From a checkpoint of a small mixture-of-experts model trained on Wikipedia.
Size: 11 layers, width 512, vocabulary 32000, 123M parameters.
Experts: 4 experts in each of 11 layers, 528 GeGLU neurons an expert, a softmax router.
Training: a variant of SOAP for the experts, 538M tokens, 4106 steps.
Below are experts of layer 6 (counted from 0) of a mixture-of-experts language model. Rows are named router (the router's row for the expert), gate (a neuron's input weights, with its number), up (a neuron's input weights, with its number), down (a neuron's output weights, with its number) and show model dimensions 192-255. Each number is 200 + 30 x the weight over its row's rms, rounded and kept within 0 to 999.
Before each expert's rows: "comes after" lists some tokens at least twice as common just before its tokens as in all text. This comes from a sample of Wikipedia text that the model never trained on. Tokens count by the router's weight.

# expert 0
comes after: " the", ":", " a", " (", " \"", "|"
router,235,69,229,136,202,196,207,208,192,196,201,207,239,248,240,185,196,211,172,221,231,240,223,226,163,200,242,229,195,186,193,122,209,228,206,199,211,250,209,189,204,182,207,219,144,180,204,242,205,206,231,198,210,205,173,203,208,191,211,200,191,190,196,214
gate0,179,266,143,213,226,204,194,191,194,234,210,183,171,192,189,196,173,265,200,195,218,182,171,199,224,229,176,168,197,154,220,203,210,227,220,168,218,169,187,152,168,203,151,200,246,176,224,181,187,186,177,167,152,157,173,188,183,233,214,146,208,252,209,235
up0,195,197,229,207,183,249,261,169,127,181,186,181,206,224,223,147,227,178,191,220,105,166,207,219,204,213,195,203,166,205,189,215,198,190,202,219,211,221,170,227,226,209,229,176,186,159,212,222,256,214,193,224,229,231,200,194,184,188,216,217,253,194,140,210
down0,214,213,200,152,183,219,196,182,213,208,206,195,205,215,231,178,193,173,218,220,213,189,195,149,214,201,210,233,208,229,233,194,196,189,208,260,176,174,190,212,206,153,206,164,211,193,259,211,213,256,191,191,153,180,274,253,203,222,229,190,277,222,212,204
gate1,203,244,180,216,218,224,207,204,176,211,194,221,166,198,174,229,240,255,179,216,188,240,233,202,218,165,222,146,96,214,235,213,236,168,227,186,187,174,224,205,187,151,202,162,177,213,223,226,216,234,143,277,204,196,226,199,183,245,183,224,195,227,141,212
up1,197,176,240,217,201,168,187,215,240,215,174,278,207,193,213,174,181,181,200,168,165,181,193,229,225,198,157,224,271,212,201,206,211,214,168,200,165,218,184,157,215,212,204,257,207,175,193,187,208,166,247,122,235,183,184,203,184,171,243,139,201,223,225,197
down1,247,179,194,202,144,251,203,225,177,249,260,190,198,171,187,176,211,157,158,195,185,177,207,261,209,202,172,166,189,209,194,229,155,183,243,147,132,186,174,226,204,144,163,148,214,188,190,188,191,237,184,205,165,164,202,158,188,184,211,161,238,210,250,281
gate2,224,170,217,254,222,184,181,160,202,226,226,180,200,167,200,154,207,222,209,193,183,238,232,225,214,228,178,194,169,170,269,210,207,205,231,139,178,210,226,205,219,196,238,144,185,250,177,236,226,193,172,214,180,226,187,166,223,204,224,224,175,167,204,228
up2,236,156,167,209,257,184,179,252,185,229,205,251,180,194,219,210,218,240,251,161,257,122,165,190,194,212,209,183,210,202,165,151,198,178,245,217,179,152,188,127,217,194,207,241,208,197,195,215,173,176,246,186,262,207,217,222,195,241,144,234,172,215,196,186
down2,217,246,166,196,168,233,182,209,176,173,189,208,190,241,273,225,216,237,234,189,227,189,173,266,225,194,291,259,151,203,219,202,247,191,147,201,152,185,185,210,235,194,189,194,161,177,190,194,203,205,238,215,209,168,178,171,217,202,197,146,215,225,231,178
gate3,204,235,248,162,235,181,247,215,182,262,188,218,205,208,221,159,224,189,190,220,214,233,142,172,238,244,203,166,221,209,268,140,232,210,183,204,183,245,222,221,178,188,160,154,219,218,189,175,150,160,192,194,209,208,251,203,171,147,191,182,158,170,195,179
up3,248,215,231,227,193,196,162,264,192,237,217,187,215,222,242,199,185,201,231,166,182,231,183,192,205,182,244,178,189,177,209,193,201,208,245,176,221,176,216,186,202,135,238,259,212,170,173,201,186,189,186,217,237,130,178,190,151,219,138,180,215,182,187,165
down3,206,126,183,250,200,141,188,220,181,199,227,207,229,190,139,207,133,226,213,188,199,188,250,260,248,191,136,237,164,195,182,235,180,195,217,239,168,166,149,227,201,234,205,146,239,159,200,214,211,172,215,173,233,233,178,233,192,191,177,122,213,202,198,198
gate4,222,120,203,232,203,187,211,191,223,143,160,112,199,182,216,220,245,160,237,211,252,200,191,191,195,240,195,165,215,226,219,198,222,210,188,180,242,238,175,183,185,158,220,189,247,274,195,259,183,214,195,246,177,196,161,218,202,213,247,264,253,189,205,212
up4,262,190,194,248,180,181,199,183,116,213,189,271,195,230,175,188,170,241,226,150,165,157,252,186,199,167,162,227,189,233,235,147,192,208,169,191,201,155,205,159,203,144,212,248,208,172,253,165,228,219,199,186,217,220,250,212,235,190,152,146,162,168,164,191
down4,245,217,184,249,207,175,228,220,165,190,197,218,165,261,202,172,281,154,195,214,196,174,222,218,197,178,177,206,200,248,189,252,211,170,127,171,205,202,140,168,184,202,241,251,177,197,169,164,202,171,166,211,167,238,172,200,201,162,192,156,192,223,213,246
gate5,224,200,217,182,172,174,152,176,207,216,150,209,242,195,213,185,197,186,224,154,195,204,182,208,220,169,214,233,182,265,228,166,159,183,205,182,185,151,158,228,202,199,214,192,208,171,127,179,200,201,193,241,148,194,256,229,198,181,185,201,220,208,185,208
up5,234,257,191,195,236,196,253,259,233,187,243,248,221,254,187,185,214,186,204,217,218,183,160,189,174,203,180,189,180,147,224,166,215,250,174,186,236,174,249,194,190,217,147,197,235,190,246,195,216,232,228,225,188,182,206,184,154,216,207,215,176,176,181,214
down5,188,217,227,199,195,255,272,225,229,207,204,231,135,152,239,274,173,201,184,212,217,192,182,175,223,200,290,260,200,168,164,202,217,200,191,192,215,254,168,187,188,240,189,215,203,232,213,235,195,203,196,183,216,251,195,180,241,195,204,175,250,190,192,164
gate6,206,239,184,183,220,199,169,177,242,229,208,186,170,189,170,180,236,161,187,196,272,232,183,179,222,168,189,192,172,183,177,244,208,256,190,218,213,204,202,234,240,178,155,168,240,153,217,232,166,216,243,209,221,191,170,224,222,150,278,176,179,269,222,216
up6,253,281,233,213,208,214,212,151,208,223,217,211,188,135,178,172,188,212,171,241,257,210,190,162,199,216,173,220,183,168,218,219,227,233,197,230,224,197,203,189,169,215,210,163,204,221,158,220,229,187,215,217,231,180,276,222,188,193,228,226,217,209,197,237
down6,228,212,248,158,207,253,203,141,263,227,184,207,184,178,220,216,198,205,221,198,228,173,205,186,196,203,182,152,213,157,191,224,263,172,207,189,180,210,166,194,247,213,189,213,202,212,209,263,163,195,206,213,171,186,194,155,249,221,212,274,201,234,181,219
gate7,240,209,235,143,171,194,228,197,235,205,177,204,211,117,223,159,175,213,136,214,170,183,220,204,167,222,225,227,246,182,201,154,289,219,271,153,281,224,188,235,225,193,183,169,258,181,190,199,196,234,217,203,180,154,226,223,225,219,139,200,153,231,255,230
up7,156,136,167,151,219,234,234,215,214,140,170,216,222,190,168,208,186,234,220,181,247,145,178,216,189,194,248,180,234,167,118,146,284,184,214,229,169,210,207,210,160,140,188,181,232,201,186,166,179,166,228,204,204,166,201,246,214,249,176,177,201,203,244,169
down7,137,198,159,178,184,171,219,176,243,222,175,171,210,228,156,274,158,191,198,185,204,200,185,212,193,166,193,218,208,181,196,213,238,198,171,221,186,191,258,233,162,211,182,164,229,189,189,190,196,224,245,172,196,148,182,213,212,273,163,147,152,212,193,236
gate8,178,196,231,160,237,191,243,173,159,177,221,208,189,229,224,228,153,183,170,183,181,191,176,143,200,204,190,204,223,176,183,160,237,184,161,291,243,199,214,226,209,210,198,219,175,203,207,177,178,234,181,257,197,190,133,210,124,187,189,141,205,155,182,217
up8,162,263,234,203,200,195,156,149,189,168,214,200,224,126,177,191,246,205,149,257,176,193,193,181,222,207,210,189,196,148,206,141,157,193,147,208,213,208,238,191,128,143,227,228,214,194,185,175,185,143,202,250,175,212,294,182,227,227,189,246,207,221,204,188
down8,180,225,217,169,205,107,191,168,197,217,214,216,192,239,176,222,147,181,169,205,178,203,162,232,228,223,198,211,221,221,182,261,209,173,232,194,190,159,247,243,167,170,225,176,158,178,259,153,154,111,201,136,182,206,207,185,198,204,196,167,197,197,160,227
gate9,143,211,192,160,220,254,232,164,209,212,248,171,236,190,199,239,180,194,183,259,184,233,196,225,217,210,145,216,219,233,204,149,190,178,206,240,188,246,194,224,184,181,222,172,181,222,229,175,160,249,190,239,215,204,99,173,190,122,166,200,233,214,154,179
up9,174,223,199,217,192,273,226,154,199,212,230,181,244,263,195,230,190,194,204,251,164,193,197,209,216,153,217,239,190,224,208,185,226,229,194,218,180,258,177,197,176,148,213,225,195,221,217,235,158,230,226,215,206,151,208,180,151,150,167,252,199,227,104,160
down9,173,186,169,156,234,171,188,149,224,218,158,192,236,196,193,253,223,202,202,233,157,195,220,230,181,178,204,173,197,217,222,216,218,232,207,251,182,196,256,184,150,266,224,199,241,218,213,144,200,172,217,200,184,192,149,219,199,203,188,158,199,210,183,174
gate10,256,217,165,188,225,227,224,216,234,187,167,212,209,167,230,150,204,200,194,161,175,205,200,167,130,287,200,159,214,200,197,126,192,204,200,231,204,190,220,175,224,232,176,190,179,159,234,231,181,208,180,203,206,209,190,180,201,196,206,199,176,156,274,169
up10,217,215,212,149,199,119,270,219,239,220,197,222,156,192,251,168,219,163,252,221,242,251,231,202,193,207,229,190,190,218,205,249,212,179,161,247,196,174,251,235,229,206,196,186,210,141,183,154,183,259,189,143,181,236,201,165,200,192,219,258,206,161,186,179
down10,203,247,269,169,170,131,180,192,224,167,187,168,161,182,210,178,219,185,235,218,270,212,196,190,212,176,260,211,204,189,197,231,156,210,139,200,207,217,202,145,168,184,164,209,172,191,214,205,208,241,196,220,196,190,236,246,243,182,216,197,229,242,222,144
gate11,194,214,186,198,191,199,215,228,201,193,165,165,217,180,214,222,164,229,271,196,160,213,251,146,153,235,159,174,201,169,205,263,170,253,201,212,235,190,157,216,152,153,214,183,231,204,225,158,199,230,192,210,183,209,211,286,222,189,223,207,164,171,249,201
up11,191,202,186,219,187,202,292,216,187,196,185,214,164,212,221,138,181,166,160,160,226,193,184,210,262,205,232,278,237,162,206,132,261,169,178,201,173,211,230,237,248,193,167,171,195,222,202,209,219,251,184,192,192,141,235,145,215,211,176,221,254,186,184,194
down11,237,191,214,242,225,197,197,156,185,160,212,133,165,218,146,216,177,163,141,179,216,156,217,243,219,225,182,206,242,167,244,201,191,221,203,166,190,259,224,185,185,207,198,252,219,245,147,220,203,181,195,201,185,176,176,192,168,179,256,256,177,166,215,209
gate12,185,187,198,163,132,187,164,203,234,193,209,199,235,183,225,200,175,203,222,187,258,197,223,214,198,228,189,222,177,156,159,207,230,166,210,171,214,208,184,196,200,160,281,189,187,144,219,267,223,216,201,242,140,172,188,178,201,239,199,187,204,211,204,220
up12,234,210,190,215,242,213,222,177,157,230,187,191,175,203,159,204,221,176,157,244,170,195,173,192,214,185,195,180,245,229,202,197,218,250,157,206,203,192,240,217,211,206,152,221,225,264,188,129,206,171,165,158,233,234,170,205,179,195,189,201,199,196,228,185
down12,211,238,182,238,187,231,277,158,166,243,192,238,182,283,190,212,189,188,271,215,154,195,174,207,134,183,185,226,227,192,201,198,194,169,183,254,142,200,214,239,196,198,184,165,208,209,197,182,233,177,208,218,205,246,197,230,221,163,220,181,220,186,200,165
gate13,158,208,168,182,175,188,168,239,228,238,244,148,216,210,211,182,197,173,239,191,162,194,239,222,168,179,228,208,131,206,190,246,177,145,198,239,180,211,146,231,169,189,212,190,225,231,229,157,184,209,235,191,170,221,195,193,204,125,168,216,166,160,167,196
up13,197,192,247,191,164,197,215,205,164,215,176,166,189,223,199,169,220,186,203,130,217,228,216,198,194,255,212,201,166,181,154,168,199,186,184,171,162,216,150,243,179,187,236,197,248,242,224,229,209,216,186,234,221,200,214,203,180,163,214,209,177,226,165,166
down13,199,230,200,183,170,158,229,197,234,198,185,201,213,230,199,184,182,211,265,181,122,237,209,198,178,162,185,261,124,165,194,259,230,213,197,170,155,202,162,178,152,154,173,208,175,239,229,207,185,198,193,217,168,221,183,183,182,202,214,164,177,177,192,192
gate14,210,233,133,214,237,223,197,216,265,152,199,205,167,192,176,244,204,180,224,183,189,240,215,194,212,168,191,189,194,166,185,245,154,187,267,141,177,177,196,224,198,226,191,244,243,210,208,165,179,245,146,236,253,200,211,172,218,241,220,231,215,238,218,197
up14,167,234,170,231,180,202,159,182,243,180,212,189,161,272,196,206,173,164,207,149,209,247,188,222,248,211,240,291,235,241,216,210,188,195,232,206,190,234,188,173,203,236,185,209,248,199,239,229,231,252,165,259,259,232,257,157,264,221,233,229,212,164,240,249
down14,212,227,152,175,183,195,200,182,206,192,238,200,160,209,229,215,180,133,174,217,227,225,213,199,208,210,177,196,146,211,176,226,182,189,167,263,198,175,247,176,186,215,232,173,218,233,170,198,174,170,137,233,245,200,236,238,227,222,181,167,204,208,216,212
gate15,224,189,201,235,165,206,158,205,181,224,203,192,256,215,207,172,216,229,209,245,218,186,240,186,213,186,194,211,200,177,173,184,167,187,207,293,207,240,274,196,226,257,185,192,233,187,223,185,235,249,234,251,133,172,172,190,218,189,204,225,200,186,278,207
up15,126,176,236,196,165,194,206,187,159,177,190,204,190,176,233,216,149,240,204,192,128,180,191,180,171,226,194,195,245,199,203,194,221,176,153,180,196,247,198,210,271,208,169,178,238,197,205,149,199,193,218,244,192,219,186,169,219,161,186,200,226,197,229,179
down15,190,183,167,181,212,202,140,198,247,204,180,218,176,216,212,148,151,217,180,170,177,198,192,265,167,190,223,191,193,228,159,232,200,213,214,212,245,172,258,207,257,224,164,225,248,204,218,190,167,171,182,152,211,208,217,193,221,210,236,161,212,234,205,215
gate16,182,172,175,195,222,185,197,210,220,222,139,161,165,233,189,203,196,182,188,196,217,168,138,198,151,219,229,235,188,187,187,216,159,158,228,218,175,191,170,181,206,149,234,147,170,179,199,244,187,204,197,227,147,206,207,199,201,242,228,195,208,219,186,213
up16,242,210,203,167,234,164,213,183,214,239,218,178,193,205,237,197,242,173,213,237,204,214,267,201,231,250,208,192,213,244,164,213,181,207,254,253,175,218,153,180,168,181,204,164,222,188,173,225,209,168,220,183,220,201,234,152,232,200,177,196,200,206,206,191
down16,211,240,222,222,199,248,214,227,153,236,171,193,195,238,185,227,199,201,242,213,231,185,226,228,185,221,214,172,185,185,215,186,196,214,226,248,214,220,169,159,157,228,243,212,204,231,133,182,161,212,201,189,195,167,125,218,227,166,241,139,180,219,204,197